Below are experts of layer 6 (counted from 0) of a mixture-of-experts language model. Rows are named router (the router's row for the expert) and show model dimensions 0-255. Each number is 500 + 50 x the weight over its row's rms, rounded and kept within 0 to 999. Numbers have three digits each.
After each expert's rows: a language model's description of what the expert responds to. This comes from a sample of Wikipedia text that the model never trained on.

# expert 43
router:538597444526519573517529472432538459530514492425521465571457539518516582546460518515517497472478533426438561489395422595474478455534492535469483513520457496442617519578452538519526493430480547493510548490473475517501500530410499436570457549564504596494446431419509438410485540489534492484538505525527470552523504601540499494463502428563456442505520494543522514552506466472509427476545411483546550523463431468458426553506431477468543499475462488448537517552492442454556466471501488511523578498570552562528583563543533628499508504520505524485435562546471600561502489509467555478537418473440511462560462557470441583633376519500370422555505530624528560448447556604492446560516483516423562494461503478495574546453534470429464491455399514572493466406568455575597512445556596
What it handles: Final pieces of personal names and taxonomic species names, such as -is, -os, -rane, -ski, in name lists and species entries.

# expert 25
router:561541545421529460473571490393473540452509516453485579577464517465521531537432468488489488511564539490466460576498477558460477544514580413559460565623482455569578522448450475623524520502462564441586451541433486425495454445454435534591503533584533482568513465456526437487525540426444547496499502570574569491480454574558523421528573470479552519543493500591566456516504538524520536414525424488451527493492552466561391537467516476604545583412460474431409526536561435513553497564554563429494485505462486497451435499461496532472529499497463532489450575540507523469516429491455411562584409483462451458516570483552470478592500591419443519518496450573574479563386489550554607587573491535523521498415509529565471539458539507461498580485430579463545498509474495493545452484514557
What it handles: Number tokens such as years, dates, times, scores and digit groups like 000 or 00, often inside tables or parentheses.

# expert 34
router:511426518443508464494545563580515553503522539406556473540568495580479505424525539445525465528553595442501534532548511407420532514420552479468490583382523513493407512538496471516526532452553533524499447501472469561496558566528465505520502485562502503513503545624469436464444618478526442475524496487533511476461557526546534471507594598457432582471461545578508429525562571430476492475542465466522414552462372582508426535432488463496484490455547464438474480453492447530599514397480461460531539483524490535464578522508483497469534428491512480522489541536478562514548498566502500531464546402511381476516525446553511508573430475444475616488489399577560469468515451563580511480347578483541525517602557493572474478481495519556501574544493515518499440563457396537461568476424622
What it handles: Quantifiers and negatives like all, other, most, some, no, not, and abbreviation No. in rankings, references, squadron numbers.

# expert 55
router:531475587517395523521492507458476493521492476459480454451464499464523461567456516547448475509511471447455564448581554471413431437531528499441433484464515384507513538458496470473475554460565565548415526549505502518564460483528583447538467453532538502563432484463381418461528539563543547532420426592550373565528543430473537556538515440568506457465467430534433477554451442523457448456566566502504449477603535448472538427505565555575512418443560579523522516470426575492558577529558462441531474509418511581464564503416523528558434576492540494537458525476539534494503545547524505400441538448479607525590430503405472599512579563538464526401543523472509572506450537520538557516420445534481442435543513528427532588548542560533537447516510512565433516453558529531507436507474454
What it handles: Pipe characters dividing table cells in results, election and chart tables, plus semicolons and heading equals signs.

# expert 57
router:508501535547444542496402488519487493514477471578519528445505550544541529628486524471469452537511409522561441464502563531453401475536490496453468410519542495538528491518664458515524522504510544525541467447564457575491499440508487454405454505510436429410483436494542483529433445494412510456458502497552550453550533441549498387502524442506584384479587558478448464499500537538513537515475434443575545408510591468502457554551571467446526535453488460581486570493592449599451455443478432459513474491525445491489474588553452522495520523437540417496626382389519507451488475611568523485426509532524579478466581523524524448462449497489483528458492520369443532463555480410447441556471502482579515516502493474481442480502499464484563512588418560505496595423554470430432522476513510
What it handles: Mid-word pieces of foreign names and rare words, such as Ps-ar-ogianis, L-ah-ore, C-ym-deithas, S-án-chez, ps-or-iasis.

# expert 36
router:568526506465462472519544565535405483517467565449560474591612538370461449429483508558561509495441451543548559574563461460523508522595507495548496399461510490496470467526459492520424426523493487442441450579451498468429538445438572439560459463423565490528549551429490576503461462440443527484505523570443437482495493512492537539371529522459514474492491453449493544470478523520518569504379531486523561516447496566550502575580516458438419433445505559475524453472509600581505550530431435507510469496448553447503559447383461526598488587450560495464542491584487510421511514518482558544522561549534454469493454575440477423463518506543551413495601483505433518515541491560443603477486428436475516453542560507607495438435410508564424499535550412569470490560476495541482490560558541
What it handles: Prepositions and linking words following verbs or nouns in narrative prose, e.g. signed him to, out for, after his arrest.

# expert 8
router:461491547512540442564509482449400483473490460520511531495479489516528409539560371483490542453519542469475504464559410579410460502552503426475498551491456445539503534475515533473522396474454518550434510462462578420522518451554448478453547528506468525540596466536509473462499481561474512434483520500495468580548516404558442543486485553522520465458651434485603625522561482464552482465511452503558586547508474561568454419459456570436459542566514548520493546593566463489535601508471501590501514512464576489507432600455509524513526520539473471459460554537504465508548573412586550502474580506547399508465506585518464518541525493540555483352545536499414492466490534545421569455478452491447494543454498579461446492513554622519521576469610528450535492579582466509617549462561515
What it handles: Newline tokens ending sentences or section headings, plus wiki heading markers like == and ===, e.g. after "== Station layout ==".

# expert 37
router:399534567539467531528499417549464532539439384493545561531507428539540441467437512562410580481562474453530508420535431512450512542475548539461566512540446554468462456470464562457501561531493507587503522477545558491442493528558529538435498455582570479575458527456567510563441623490512528409548532533476395463524476544604425458538603523483469470482478536451466452521561464504599592517547467496504494584501530436497522458390492504625527459461433522435529486412564478557491510475443512503592424409578492577563508481533462438507556475565452465565572537421493422574522512496611504456499430438524519515504615522598521498494416536448480492507480466530613491466421502490547556608490455488572393475512545505554467523443522550480499481479466489473544497513479489540491577524503463
What it handles: Capitalized nouns in names of institutions and offices such as University, Ministry, Army, Party, Secretary, plus common nouns like part, member, result.

# expert 3
router:457489512539577518464462532437474478522457491593545578493444433560549545507531473530526496477479468454616528536571478494524524548502478405518587459528542496531473474558427556454536512605470419587479479527509491469547597510518461482478589384530461469450557567492520487523517417576409439523451523494410456455513488415465505422518468538559477570530547504451489511407545552453428573482473569516518514472581559530458531452533575532506504552600458509602483474480511438541437434472450574513515580511494404492548502496476443522474408531542485549459511544547521497495496511437450454570449426605513448500582569517479561504540440424514465427479465569447456533449549517474503458445347482420548523502552473401596508549493389539448491541449509478444514520523635584451545574532503515
What it handles: Word-initial pieces of Latinate words, often prefixes or the stem right after one, such as dis-re-pair, enc-oun-ters, res-p-ond, con-stit-utes.

# expert 14
router:475522473561463522618435471504440468573505575411517428532509381551505485424515413606450622529562566451494490494622512413495528478441484469476499533465484528527386495553433509495523410509492455501359546416524510488615520451433474463505481555521478606556554432441426639480504532474540474478470488508513473512630474432512531509540416530517508548460499510540511476516465498480549434509484525495418520491472418514516559414482492473520527475470498558431469558561451503552403451419507459444485481424456418516438446468495498544543504520510398508485404453509560460486474520468512550457473497472493498449509418460471521511592510490443457498528571435569504478381455485466629502548508549481408507537369577519544472483585534522541443490484534510464506486516490579488476466460481447
What it handles: Colons, pipes, slashes and bullets separating labels from values in infoboxes and tables, like "Time zone:", "Coordinates:", "Apps / (Gls)".

# expert 15
router:464569529459480546436525553373520488505566462542499490497498522472590597475511500510425546527530540515452521611450529502496536525466509447476520532556429506585508469500414494532542485580495592533478499451526473429545405515442397568632413526512480511525596518475534464553473555465434545541546470534515540494519448586571566540550564522434547501546475525493479418514408561495534534447457425415467462581508589475432435468479436542554427506446492410432551545493480504548568479557565573518501494457502598513491518512487459453414477490580515537560430525479460469511559479560466449449588460473498425498539445486565514466513534552355469457521548535451572491557506570606583508531530503571412529528447486570566530488507509550432532591510500494571507485430421444476531432441551584
What it handles: Numeral tokens in dates, scores, coordinates and table cells, such as 27 December, December 3, race results, passing yards.

# expert 35
router:561451539573464538515457545477487525600457528448499448474411511468454461509465530498423465515515538425470598450507555480487444423502525538464439496517489486541583562523460480526513545403585561438496519501514460504546506495581608407570421450532476519535464481440401504405533568517485534530414441535548423527490560457572495552531514452484507497490454403523447495504458400483469453471544558492465473470568516441517482427467562549577513453432587547529486506529482562543586520517554437468507396536457534524551516511439480574507442563580541552565529579556510579421468514545448467394502475426484622526493417508406493548560491530561395564396552588519495516449434548604506544469456446505453515445492567538498500495528584466460478457457467459585398533465485510552529463489421447
What it handles: Pipe separators inside data tables of scores, results and statistics, e.g. between volleyball set scores or asteroid discovery columns.

# expert 42
router:548455589537423557487545514515598502509542470588477491566568552425502476475518507457420495394527467464463494433414467514483470417429447492484428612500493562501588511523581562560554533475462533440559471447520473510460461574452564576473516467558538575479438514503459480540517533536528589492438493474497492484515502503413553520442528435409462493502481413540530480499517489637522482583441462460500409587478453507546429566461419519568550446540531421545607423446494557526575587500455607485455480474463477504558486492535580461466532483498491534533417495421470435449519468435551523542565449513537510430470511472508474520505448520565412474531518476448535486588494459432422423498545484527481493482533502522499602480551547488466378409414445578450479465471446484514520587426408581
What it handles: Second words and suffixes of city and place names, often in sports teams, e.g. New York, Tampa Bay, Wolverhampton, Indianapolis.

# expert 40
router:589524515458476543436540518573529469469435587533476432482545548541470572528451471542459541542514512522522473437499503510486513459441420557520433429380545458520468592486503512509546517554584522434499527544517519526424495574455483479463570507555486543481419461439548392586516438472507559443445489410459519476487516567519516586454514435549502458536575509508541521494469483542558483554521507551416538490442472480494595532427512497424474542606460421563549465429546474496560480475427548504486551475614470489445484507553632528507586462496414471553456474422511423539526457467487494581531589432463477632482481448445578505423507529453547469551451459433427555522498505424442419463481544529480514489415429484478632522561541468514519433445530580549482483562541433503389573421483493
What it handles: Inner syllables of foreign place and person names in lists and tables, e.g. Lackawanna, Valladolid, Kulikov, Shakopee.

# expert 7
router:536398453445473473572522424467555535433497476536498548511435460432504471424467454441486497493452524473472507524484483460600505461476582491450491527472490514558509460489642513498477496472432529448556515546637512458517460508556517544533507475529469410452541521496519509576550527460435489548501472444513494506399488462485499536527443531546483595439419476460532517516409512536589500458419501480433462479471536583528496416509523613568558511575624530563520474445490432448418479537459529544534555463469463500400582391516459628424487444551459483450460472482438549506514497383473411486464474550480532511554536487555478572484489468559582466519434589611540463505485477531527554580561526613474566610512470450441588555525547481478495564505464434421571482495500542506524469397513570
What it handles: Capitalized openings of song, film, show and band titles in quotes or tables, plus Japanese, Chinese, Korean and Thai byte pieces.

# expert 50
router:559442413433574455440550501580539436537484508519501492417499566498467574518473561462480478517502500557510520429476532437543468539466550584504470381462563531503563508439574586525440490476428597473503602481554520504482542531479480541489537462454420481513570507583647446485462459564614585461529490407460500521487486467507463459430395472428458425573543586513536515502477564472572597411495466507559462511478534442424454490537547575559511525530501457525505540571483440498535499464565421568508502478519507598547529514490569632445476470451549490532492490529450521530593510525416488389540520393522608509386442469496518529562512503510509444493470402498519447564472452515460511457571541544507495529606495543382520542499545451448500486463505505537512477502605493514439494464552497
What it handles: English-style surnames and their pieces in lists and tables, such as Smith, Jones, McC, Pat(ter)son, Corey Day.

# expert 22
router:429527424573491486493394413444478536402529453486510523473496512411558528569509463469447528518515410497470463560527535501420507564457516542536527460505526563518580462546579554504427566507572486497594449492478466524399598460614506426445490528528506556404427505530399495506454418475435459408527481442514557445440461412413519505498487486571528548554509495567470486533509468506510518557525497538542517549478514453472554494544498421436497527490450483529459540431499459479454455477516430500500601569566546549559530609541527438514521611511525471485545530545512496424392450471558539523488517566606511577486614582482494458406432479455474422548422523371406563504614498410493465461498456427519495570494514494522596487576469477465421498475498454476486467503502445473487500451458520
What it handles: Commas before and/but/which, and mid-word vowel or -er/-al pieces, e.g. nostalgic, asteroids, overrode; also family nouns like son.

# expert 33
router:464551440528449499559482461418452528520610519448418516493516487465449558533452505433541568518475435540547509582394487453470480491470577595518459498493571446474521518524452394589454507419509463488597519499562461521461484454526541529600444578471530543523426527466492464504580472544435516489464464481610482519549512535485456547509499493619446430519468536548425575529489466571464477470567542423516475546522469459518478497562569544571499480542497542384483559564474558422494532547529510489398472561453512484564517599382477583540409524491491586554497591507543532494518539490557516432503540454409478558455434571469602539478513522526383511509489495382534529541444506540507510477531503522446436503515578572442514447553446634438488562565506535559470440475471448524518462394493476
What it handles: Commas, often between place name and state or country (Dallas, Texas), before years, and closing parentheses or quotes.

# expert 49
router:428479500522508513589482490466565437515484410551491437530521527475433541449482500407462478590523486467522453493532558566581478563470427566439447539566490475539518527489509482574348526496458580495556473464488486462438533440475414511460450465449455398407511548581496582551451492482534576539517474515541524582514491423408452474457454552439491529436508517461609478587615524562435599468353457434566521586481453490473462405494587487499498511535502447562419486543459422464498448505574487447470482465560539523551523423517492458462526468425443534587546480455595444502537523548459506576494447535512488460522534503622418510468440482474573489441408552495538522553523529485485549522562481555544512523483526444476569530461515469456565516520494450434448433514579453462445413441539470
What it handles: Word-initial capital vowels and accented letters starting names or acronyms, such as E in ESPN or Eric, O in Olsson, Chávez.

# expert 16
router:490634545586552444455417563510533496436499433455513487577494428528437541412469510517578509450501453592526551513529548520549491558522563504471556468526495502509589460482585505457538491537554508482472452570480590510522516541467535493549527555535529585533448483543452512489512546520483536522545517583412508481491473475468546607542548542413492523540493412499467469426444574476533581543465545510509566394513485495488537484452407417493470573376504489522437436529508512413533515492486540419472590421459616441439602457498446451587599538549468459474449465503473512555521526502584451572526490536551451569463537526464468353501459440519472485530484463542452423534513528529556499492442518442532518533460423548567464627432499442539465448551459475594591541565450531462506450571446532
What it handles: Past participles and verb suffixes after was/is/to, such as known, used, released, -ated, -ed, -ing.

# expert 23
router:493501488466431487589499531527489477498527546551540488458519501516495488492499449529486508465579578500448474473511498453545542497567538566517471407450472497425552544515483475497509485482525411503461509548507472540572600412576558542454478537547573513538481510434522454543513517516571430614578493512467563524537505528480476463485562540580508522463528484534443491549568443570422551468428570575459564522481483441569463556575581396487428381517542542442533493540467603589414492523549582453472472518480540457515520506448474437536486536431482503493482494451590481545449616555490574448460507548500337486552528489527539584430532552499507474534570496490442435504443558434484542520510523381564478405450518485528461387515531639517414491588515529603575539460516416510560493589486439
What it handles: Dashes starting infobox lines (before Born, Preceded by, In office), the conjunctions and, or and &, and table pipe separators.

# expert 38
router:446557426537590444528510440460493507426422514480463452453481435529393499472550430495538478482609523498424519473495458572465400446564581539472460563434475408542472528460569452474437463453499443542546495442457496483533530484587449514545464491509431568527537536478494513501444493522560468515510517528575536504543500525485502564493492606424538478556539575477484551522558474525574466446499441501531491499571534456540440573527456509479521489554481480432418612560491513459500562496538528551490515427463557457488432517369538560496393469573511548447516434605561450412446459459579545522462588461470495443450398459559503592517596500510483505350528484516458552419405462509397513506493480432478488510419494557414433529552479570493469520521525554429537575505528440495603525433535497
What it handles: Full stops closing sentences, and newlines before new paragraphs; also decimal points inside numbers like 1.72 m or 78.45%.

# expert 20
router:618563484517483555594558518388438528525474589417487484509522528456454440477425468614491481472512441452503502565513500476517554465597503495507483410449530530497485423444461490495436459531497457500386469613441482493524485535462527479504423547485604521527500480413463593524540527467427548515441488555503536465538509500471477452541483508457516475559464418460448473522435436575467611519392481516517612424431437537542439557554429455421399396474425544456474476489495559518472521576468436467501504484393540489536473465332504479538509573511529420449511494528516491416530545496455512513510477591483485494487413481480551464384470551528534478474549538499455517461459455566466536452466475386457547508491536556563454463521480535558434425503576424585523501544487524521485490595551532
What it handles: Prepositions such as in, of, on, at, as, by after participles or nouns, e.g. "located in", "games in"; also "in" for inches.

# expert 9
router:510424519453496574487599468564520553519475520539462624439490527493549522500487462470460460475530542532548420472514499560525453495501506521569478549476532445602437544453427555363470536570469471509553437519553458443486441552566452585507518455453466446455493501474572571511605484542440454405414492499471580499478551480452542457495508500495476612527413581413506543478529536474451496531472540417538513469596561506495514408444584536480499508452560481490536511540494606443477546523522491546475588537614488523515390562505443438410429517444585534502473533572424517440489480577463464480539450499442463453538539482522566458523489478550592545501428501577427477465495522429584474448496512525562535515450482358488483567511557486535566512427506412473512517494634516544528512544597543
What it handles: Short word-initial pieces, often one capital or lowercase letter starting a name or word, such as Guns-m-oke, snow-m-elt, v-iaduct, St.

# expert 63
router:477491532538492485464565524555555545542427473573556461464499445579473469432515473456520507415491472454491540430497389427545525408517449453425502496545525481493557412426494516563468420584387465569539475473537453462422484610590598514587607406459616471482535553448475479494537561545470534486490543460537416504486520534603440468522434491490467481462457540510483526493502458615558506438573459516472480443493535563466437470509502471650503522446410539469558510553517507480407651431524542474511566470502503567559503499528455496474561445508494506543423516465520455553455476492501522530583505401448499549545594542584516451502499540505424572425468465529596477471437533508548505581528461567490399545562496518541567534532503549452479453450510521418501465459464497557478548466550501
What it handles: Head words of institution and place names after modifiers, such as United States, BirdLife International, Major League Baseball, Canadian National.

# expert 41
router:426585497516548501449431565350517562511506458482441567425548468453494476504494504494475525445506512520443503521454525493464579521609388562534500557474530515493566480475520561516501498501483616517522491519511546567419458578455453486467526479516536503479488375605471564520488405401526476549514503456482569481447506437442481519473441452403524438560493588573459466487591437513430525496522500467439499541487463521444557567505480476423490497521448490546494433431533471504541502451531524480542510601630488497564500448524562461531468517537408420561425457461540445418469491523514611585505463436580531560475493562518434583601555520469477573525504502403576547539525433397485487493463451510506449401556466474521600534514420470465381437502469547439464556522505471449494528507499573
What it handles: Closing word pieces of foreign or uncommon words and names, like -es, -os, -le, -ens, -ette, as in petro-le-um, Éco-le, trib-es.

# expert 21
router:600506539505487470535598580525516527493498555386533497503509497508465440410451465603600503452502473478541564506569490443520541520544525492474527436435522511457448442490446495428386444580510522428432509611419496433398492537416550485543479515368600516545461475441451566503468449495397460500504496507517539453565435530531465526508492445564502536514443451440459489518420446482465509469433458506554539472450501546536532594551432439464435411476446490518466452494534590498463517568483435464537524495452528470479552462408499501551508494467559465547506427548548500425487488487553547564479562545537385542488460513463507435460481532534612493463596480564484482484519497600457558477512539400436554475529535455606498420484500510567428463524609467575541520608469547501528479548599540
What it handles: Prepositions after a noun or verb, mostly of, also for, into, by, to, as in Coat of arms, Sites of interest.

# expert 46
router:556524523458520552462540530603508484465470550575473558435454606573556466571475464542497543496446518474511446563520532543467396489448446570520514440496542558487472492553531556485555598567493476572567471516589552539459471564495445492440601442487451595472575471501527504495451521643478492534447501437370514528515491557452444531504446451480507557645577517439482564466585535470615517609510471473509485469572580529484561482480589503530487511570482498579426445504449511486419474518478601488529618488531512544468466496502606453499449509516561538455521519448515566423515489501505446483502452510466533538544529569484496494445473524574517474553465433540454559489580427417502481511474414521545483444495397436466501451487505500539600538466544495453384513494632551562506531462500485
What it handles: Consonant-cluster word starts and inner l pieces such as pl, sl, Gl, rel, inc, e.g. westerlies, Midlothian, Casablanca.

# expert 52
router:518438513622455445576520524527397493570533504450528582482550427593495412474548470583548519549567458496491425559474458381545558526420569492505465534491438540430487521511453447545526445494527457516466503492483519577588523519517517462538453542560553664521500533464496536489555488476493530591541490475445501544574501465498469449545403526606508530439437464513472479531460504512458432512552543501459512513513434510517548485526468433504539406506493571418550560575516538446482551450494529496465493516508463435455471551446500524552488565421461498529416445453445433504485577469464502545537419495519461450505378436423574552479552462407408624467455479466423438446394474568482544480541572477446521457487498497530476504505477552515519610536569567568587480544479480541465430538606420
What it handles: Articles, is/was and colons in opening definitions and infobox fields, e.g. is a commune, the family, Specialty:.

# expert 6
router:530458497626490453513548474525446494595535523416507443465535500476525559422496428531428517539493491462432534447489501403463513429466571453501480493521499494437483494519386474549436474471571523522440578487430481513584560476527447464660461535558521602561512464434464599408564522526568529547475495485509473544603501555552502536454402507512467493471466525549453525539429514460504473428492461509415535508504436532473412532514472416570515457491532538399558585539510581447454486458524429478496491472434527542485477491405536572523557500510464513552429533455515490442478592428507544393458500550503531395486424517507469596578534499509481593458556466576490534493454553481512537545537523507474531535390583572483526442578513508408515512590457426526531528509483409511450411560588469
What it handles: Colons ending infobox field names and table pipe separators, e.g. Letterer:, Species:, Bore / stroke:, plus some verbs like was, by.

# expert 48
router:524436511536495444403422471502533579570525539483501507487494564492525523569555598446474469527453492462480456457438532521392491510405437538537386594560389485520505495529508426521504492456498577486469503434512524507526400367451478454394498437517476447500540478571555483524551458551471475530537511615519485387454465555424575496477545499413564494375575505554590503426513455461515481506516432545513476435484431504539434519468531405460527509536432463561531471404458527495469376574563520553510502518540444443451412499500504450556440457439552482515558512419482449552434424604518482475437492480513538425466504554474408489414507520465528516518538567452536573485491542454445514495487520493541482435501464521472535512458476493436549459514566513471451505534689520464475562536509489
What it handles: Inner letters and syllables of Spanish, Slavic and other European personal names in sports lists, e.g. Andrés, Álvaro, Radwańska, Ovidiu.

# expert 2
router:518456424480563459434512524529488452541509506515496462530407477425452636560521567442457475550420520511516537472471491476556475549427461520519439439500539497560537474558539449552447435369471601437460583483538503488487516468478521509486541495503436421576534506534577411492523524577568483515570503500525513461396438534526526553497420528445476423481512541560613472488397555471451537459488441495494435512565458485493358480583503513517535529532452407505493542528506506558586450495572510539515444444502510470474468552493514502504402423437510447532539514488513470557510502528433429433548527447497585434396424420471417555526508540474525490405550420471473365521406553507454467512538565473475575443527461657461478576521504511442496472478498557474478433545537517543401492435537478
What it handles: Inner pieces of foreign personal names, especially Spanish, Slavic, Greek or Nordic surnames in sports rosters, such as Bou(zas), Hal(ep), Iñá(r)ritu.

# expert 32
router:469576507531533595491403500442502525475455388414486509565473430389522529458608500518503546488500498599535571530544527508506531467576535462565603408532483556458473510443588453383536545631509538411492432556518517483454468545488577476480521573412523592470457523579434487502452507454602502545524523498450542559438500511441531467477533500510532523618532446493634561453433515497501601515501465459548548463538534474474540458453420517496484557502497449473461435449560446494471543464493532534458476551518450523500537522528530475540518552576501549554513440509564433507541507446495518601517526630535478517545592561432491408531443509573568428556493507514439539566514511453467461487479539507479552599437459486524578525463498460482476485443489465545482639545484532459545577561468576
What it handles: Verb roots and word-middle stems that take -ed or -ing, such as took, set, use, play, and sp(ook)ed, st(rain)ed.

# expert 39
router:487509422519553510416484490512521570442461462481434451389508398468478508492509438544477498553529576559520475443458486510536451491490571444398550557614402479497498538505603555420449439566479415547606526444428506524511510512563447511528506614456463612485489498447512480544447521382534387533469509488467522449432462577538460455542552519475497501493569581475491531535558508512530461561514452473413444441529470530485567582466438445444448518515542447604481632535502573465414506594561480474534448578465490439499527504488572487397480538599481473435577451483500494504563407492522489498479505434524492474555451464566540546442510445413459468507458501462514616493433503496520506518507528535531562531455484473391446521470534478459494580463521603480529591521520567453455542456464529
What it handles: Sentence-ending periods, number words like two and three, and word pieces in species descriptions such as Cer-am-bycidae, for-ew-ings.

# expert 51
router:559633537551475413497540583433479503370447474459524462531462510548403549491413522428525465466546425521547523489541546444522471598509555495477498504500552521469587493520652420484434474529501554504423524499512509528513448566465525537516533478521480514452432495529546492416512517471550498576475480491473479544506526541491525577506473467398468497525510396514440504484528475483542513506472513532479636543488441431469527488452432478593563496399454391531482512541505513498549457463515564404598576506561540439480547527560499499531589538592508484437484486434580498577521433491533458502459473498533536546522563474528468390524525578484489514456400457609560550587532547438527468553440468539446474446491384553471518487541494485592460501483488583589586495550488497461380520606483477
What it handles: Word-final suffixes like -ing, -ed, -ation, as in groan-ing, water-ing, Lockhe-ed, plus words like due, resulting, points.

# expert 4
router:454493463384392434543459482472514437468454457458456469539460510543519596605401506485414436560496507583489486442586504538589419513536468476497480510532539495558477549556425467574481447401526521406558570545589485515443520548569513476478504424502496392540486499492616498534537451517515528470493502447542450545432461502594503425470407510530498488519433609458530549518500526447512486485550508467493448481489595524481471528599525512527547538430475442476468418506501546501525508527510510485468449514539528507559480558601562598456517438573418462493457515581467532486453488573465452497564536450464597507513516445546551485460554573491540460498584421548587413499403541483576460448494499543556521438582474601411566549481466569465503495439440537483550396559524442555478518568549476
What it handles: Capital or lowercase F/f tokens, often starting names or words, plus football position codes DF, MF, FW in squad tables.

# expert 18
router:463486544495499586607446380511453500467454571526490530477450509452509502545469527435491458530533513541548489565509544655482513565472474454512529535511497385561463513478522489533441512535517408464609512488546508472478488592496488486448461476475456414390543537496544552458536465476507521443438497469557507556455498376471577463496498573481489580417511499463490456523501497494448453541490501556559490595511577470467607514473462438422552596514570522552472509446511459437480523457519376557431581479566500549543475458523565469505468567426490524470590353553555435518550499547475485507502441541566544455481551556584438464557510497435572400529458514449528493515599530493525481522568428513569532582402478433482620486497469462532523533489579450524419537535613484508491448478438463
What it handles: Short lowercase pieces early inside ordinary or technical words, such as hy-b-rid, mang-ro-ve, q-ig-ong, al-tered, pro, pl.

# expert 44
router:439494603528488587472531484439461540549452409403530457616399508544471647500462452476481525480447505499570560540477461576500479459588539572545579480547465530540519501538462466494536413492443482442460491423527494416516452541501579567560465458456485547427500477564500402411470493429577435464589540551540466509478513591598503524521449404499455493565504437507553557493468547510455544458528515545451486471561445503521427507432451497490562500418449468508545475546491445540586531432543507627490449481569508431509515555503466530485457527583575501504481508467420611478544511527522521393597570498520541462584559561509504458481434453464443540481484468543643533507414517528524471477498453566488401437487507541452531470439576515430561487529489483521470559516464528552464531553538560
What it handles: Abstract or general nouns and their plural or -ation endings after a determiner, such as work, life, research, operations, efforts.

# expert 1
router:575541560645406518497432496546534535498472485589432516443525539517531506571527526489453521437470494497516411483462507497566515485468461533585474527499499503472523460638457511571587538553422514504568506488463533502527477459470505493483482482552440418487565482600558501457402417554583397479478521514513552519452469440522455471532423577490455450534533626493478444475494558457530466486447578532443522558547483397463516411516516554395456504499482413494550521429445536605495476533524554515514554443533516524440382528533430389497474514562532508473507632469443500520472593481416508487476473431523495467480501494394521526501554555490469464479586444504486561441498505557411494383518499514547525447502516534522530537516511507422433479497454512473392476456651565500473536543527599
What it handles: First pieces of non-English proper names, especially Portuguese, Spanish, Arabic and Italian ones after de, da, do, such as Niro, Nossa, Santo.

# expert 53
router:548528497579521530419549566592443483486547491469428427470548441501541488480369448489447422448442582606475489449413481532511488406596587475484597509498561504465461486520553499385604541489458556500592538501510504516492536543396489553448537493476448588528407443488445458496498482509555435510503513500478542509382507569432489438456504465476488463472494564511582573451447546484495431513537506544432544404512521516485456541474538486567504528552548520599485517522569453462477485454443579467521515554488480440524407608558544492518543516574442484538573542460470581425525511412423479473485512553533522492513558474391543458458529492495488556567465574409529449475544527419459474557557530612528447480520453599498558433593584537447484485480442478498500533505516574476582546515501534
What it handles: Middle and ending pieces of common nouns, such as surve-ill-ance, ret-ract-able, capital-ism, and nouns like contract, water, staff, service.

# expert 5
router:447392555431490440527495510552390479490552496584541487605549461489503487520560503567506511518497499524520550493544536459520557494495479479453455575568483512424583509510482526551558523487523544511462457470521508523544410443514471483458541518628567537460489465538571444495531500505581548535499466486451435486447514532519433456519547501594514558389408495508456454531491441556565409515449468470424490468511449440495466542525594541531535392475586546519532562521440505469488483566372483566510475405526654519578476468526523511561548502435414488534445504467454475566441467523569420544538476493446448474437479461477485476516568368424415510557464462453481454456418525532461600553569556506481497455553436439446455543379450479452580557492504540478551414464453455550558465414487448
What it handles: The word the, and also a, an, his, its, their, after prepositions like of, in, to, especially before first, second or same.

# expert 19
router:568430569456493500493524508571445517566621579548579523585504467544498465410588527507534440520517592565553479565496536509513494586494442475496462565493415518439603476562486466546542477487560562515528452527495457503535471434513403510477513540529438527543396563537452424453545542491556526532527474487466496487535559594600493479492605463496454539402447462534543408492437490464434420581530505505434427524510486520516474464589552429570506431445528561467565544625466445500480575518475451530510503429568574523530496572556484530497504539438447462549516452532397477541534563592596391453553449472489454465592468435450538408546539490411447503482508487449411439493465489539526543520558498458465469481513461406522448621462505474461575501449496493544529466442426495530475485489497495
What it handles: Determiners opening a noun phrase after prepositions or verbs, such as the, a, an, his, its, their.

# expert 62
router:446453445538575461392428487540428479522463483556430539404599583506510507566506479538541531513453447424513510444517510507484495500552438510487508512472495566458509517509562560492631526600517479561587495457465518549431548526487448504444545467510501512460534406456503407510528489467427482493504474413501470445605497533471474588448539451539582607545606522486435463465522538532508535562456484536431488429514491492453542515533549567490543579545534487533511508418548493492503439470396507533483591583492402501451481511536566508463493625519422474532509547409450496454428512496457455575442557503538558535436579495513498552484524497469516448547427568427458606490561455432488406522447494406514556562503428458528549484576375481428466417507527607483468550441573464456529569519515483
What it handles: Short letter clusters inside long Latinate or foreign words, like Arist(oc)ats, medi(oc)re, pra(ir)ie, bal(c)ony.

# expert 45
router:527551520484515463462493539600463489467539547477539473526542530437510463436482525464561484470509556555583450574570458525482489548630552540502529393443470447444486492451436464584486480481521466471437494553479511507476579442495576489507442464545574548573472461547508562501503479449464501478559533560510533446529467536513534522488582546551469464510523480453502510482533518550545633539452520522464484478492493508635501440506527422461440423449501551532502495498547552563563454422510519503467503456434540441460587418356504464592466623457581486457581499577552512465498514465544459506500575458548405539483533542433618549411476542460560494519617510502416509502574487500532581478504567404515524430606561529535416416478540549525434524515543448622472608581495515487573481512541506
What it handles: Conjunctions and clause-linking words such as and, or, that, which, but, as, plus verb-governed to, in, by.

# expert 27
router:507552552527539457448511554539557496545577559404558508540508544614488496509513399497547478472431463502465532443522493535450529524413434525468586546499516459427520430470547555531559556552530504464503471507510480498499580595592605548608584490455568534518481593451386487526552540526504516479555503495431416532567506556594516528538548544485515505456525411480515523464521539489553525556542594556510466520500445432466510474432469507649407505522504507485489545536433480438528557519496603426550608399558522452498464523547530443545539515524383467525497513545429459607547399580564514563624465415493488549462567513498484422501572444534502562513450479431487434468464531446586489481551551499575545500511494442507547521480506466499482451488527448483608469472432485517525472460442563
What it handles: Adjective-forming endings and national or political adjectives, such as Provision-al, Parliament-ary, Monoclon-al, national, United, plus possessive 's.

# expert 56
router:479575417453496527596529473463546445501475484440535503532456616496462554497480573475397517445399542485540513502406487616494499556472541478490508420548447467487518463597448495530514496500524577468499581455542490426475463423453462448497373514491491495501571478488558507425484536505465481446519523586455415545538428598444500522468541480524416472470507508493593487507526484468503482449519456485534537482538469451479483460497483457441506495436553505438492487630519534552484460463504495536560549447545469520559529522524492594492477436531482523612532544569398588516536492522459412405487410431417489443547443498533482598528362471489426404473499507577515532465503528612441476545484507540453597516414519510429498507416518498474513528451447524595547486428592498640553548429524539
What it handles: First piece of a capitalized name, often a surname as sentence subject or a genus, such as Ok(oro), Co(op), Ph(yllium).

# expert 58
router:400497553576448525537482526470437528536435484405496556548498474594480480518543422454560485463511452446503547466430454509474462434547555516495496491596453560592570514500448503562467452448458521511458442465480530483447464619507546531590575480549494554523565444395503449485463580594453554485524524431481483523554523501504447579488462492534482476523500457557493525512478563542598462489517442552513532404551516577550439551472489523472521556493487549446488518534452453443519529530606522523474484467492492465449512625453560407526542463480631532579488575462454577433460435514491550494571480470471482411511550495499464466523472456441394588334449487495578482492493480524562488431565494556435444555489510576522516569483388616489465531462511614452521457539499581541461472420494460
What it handles: Recent years like 2011, 2024, and final country or place names closing locations, e.g. United States, Syria, Iran.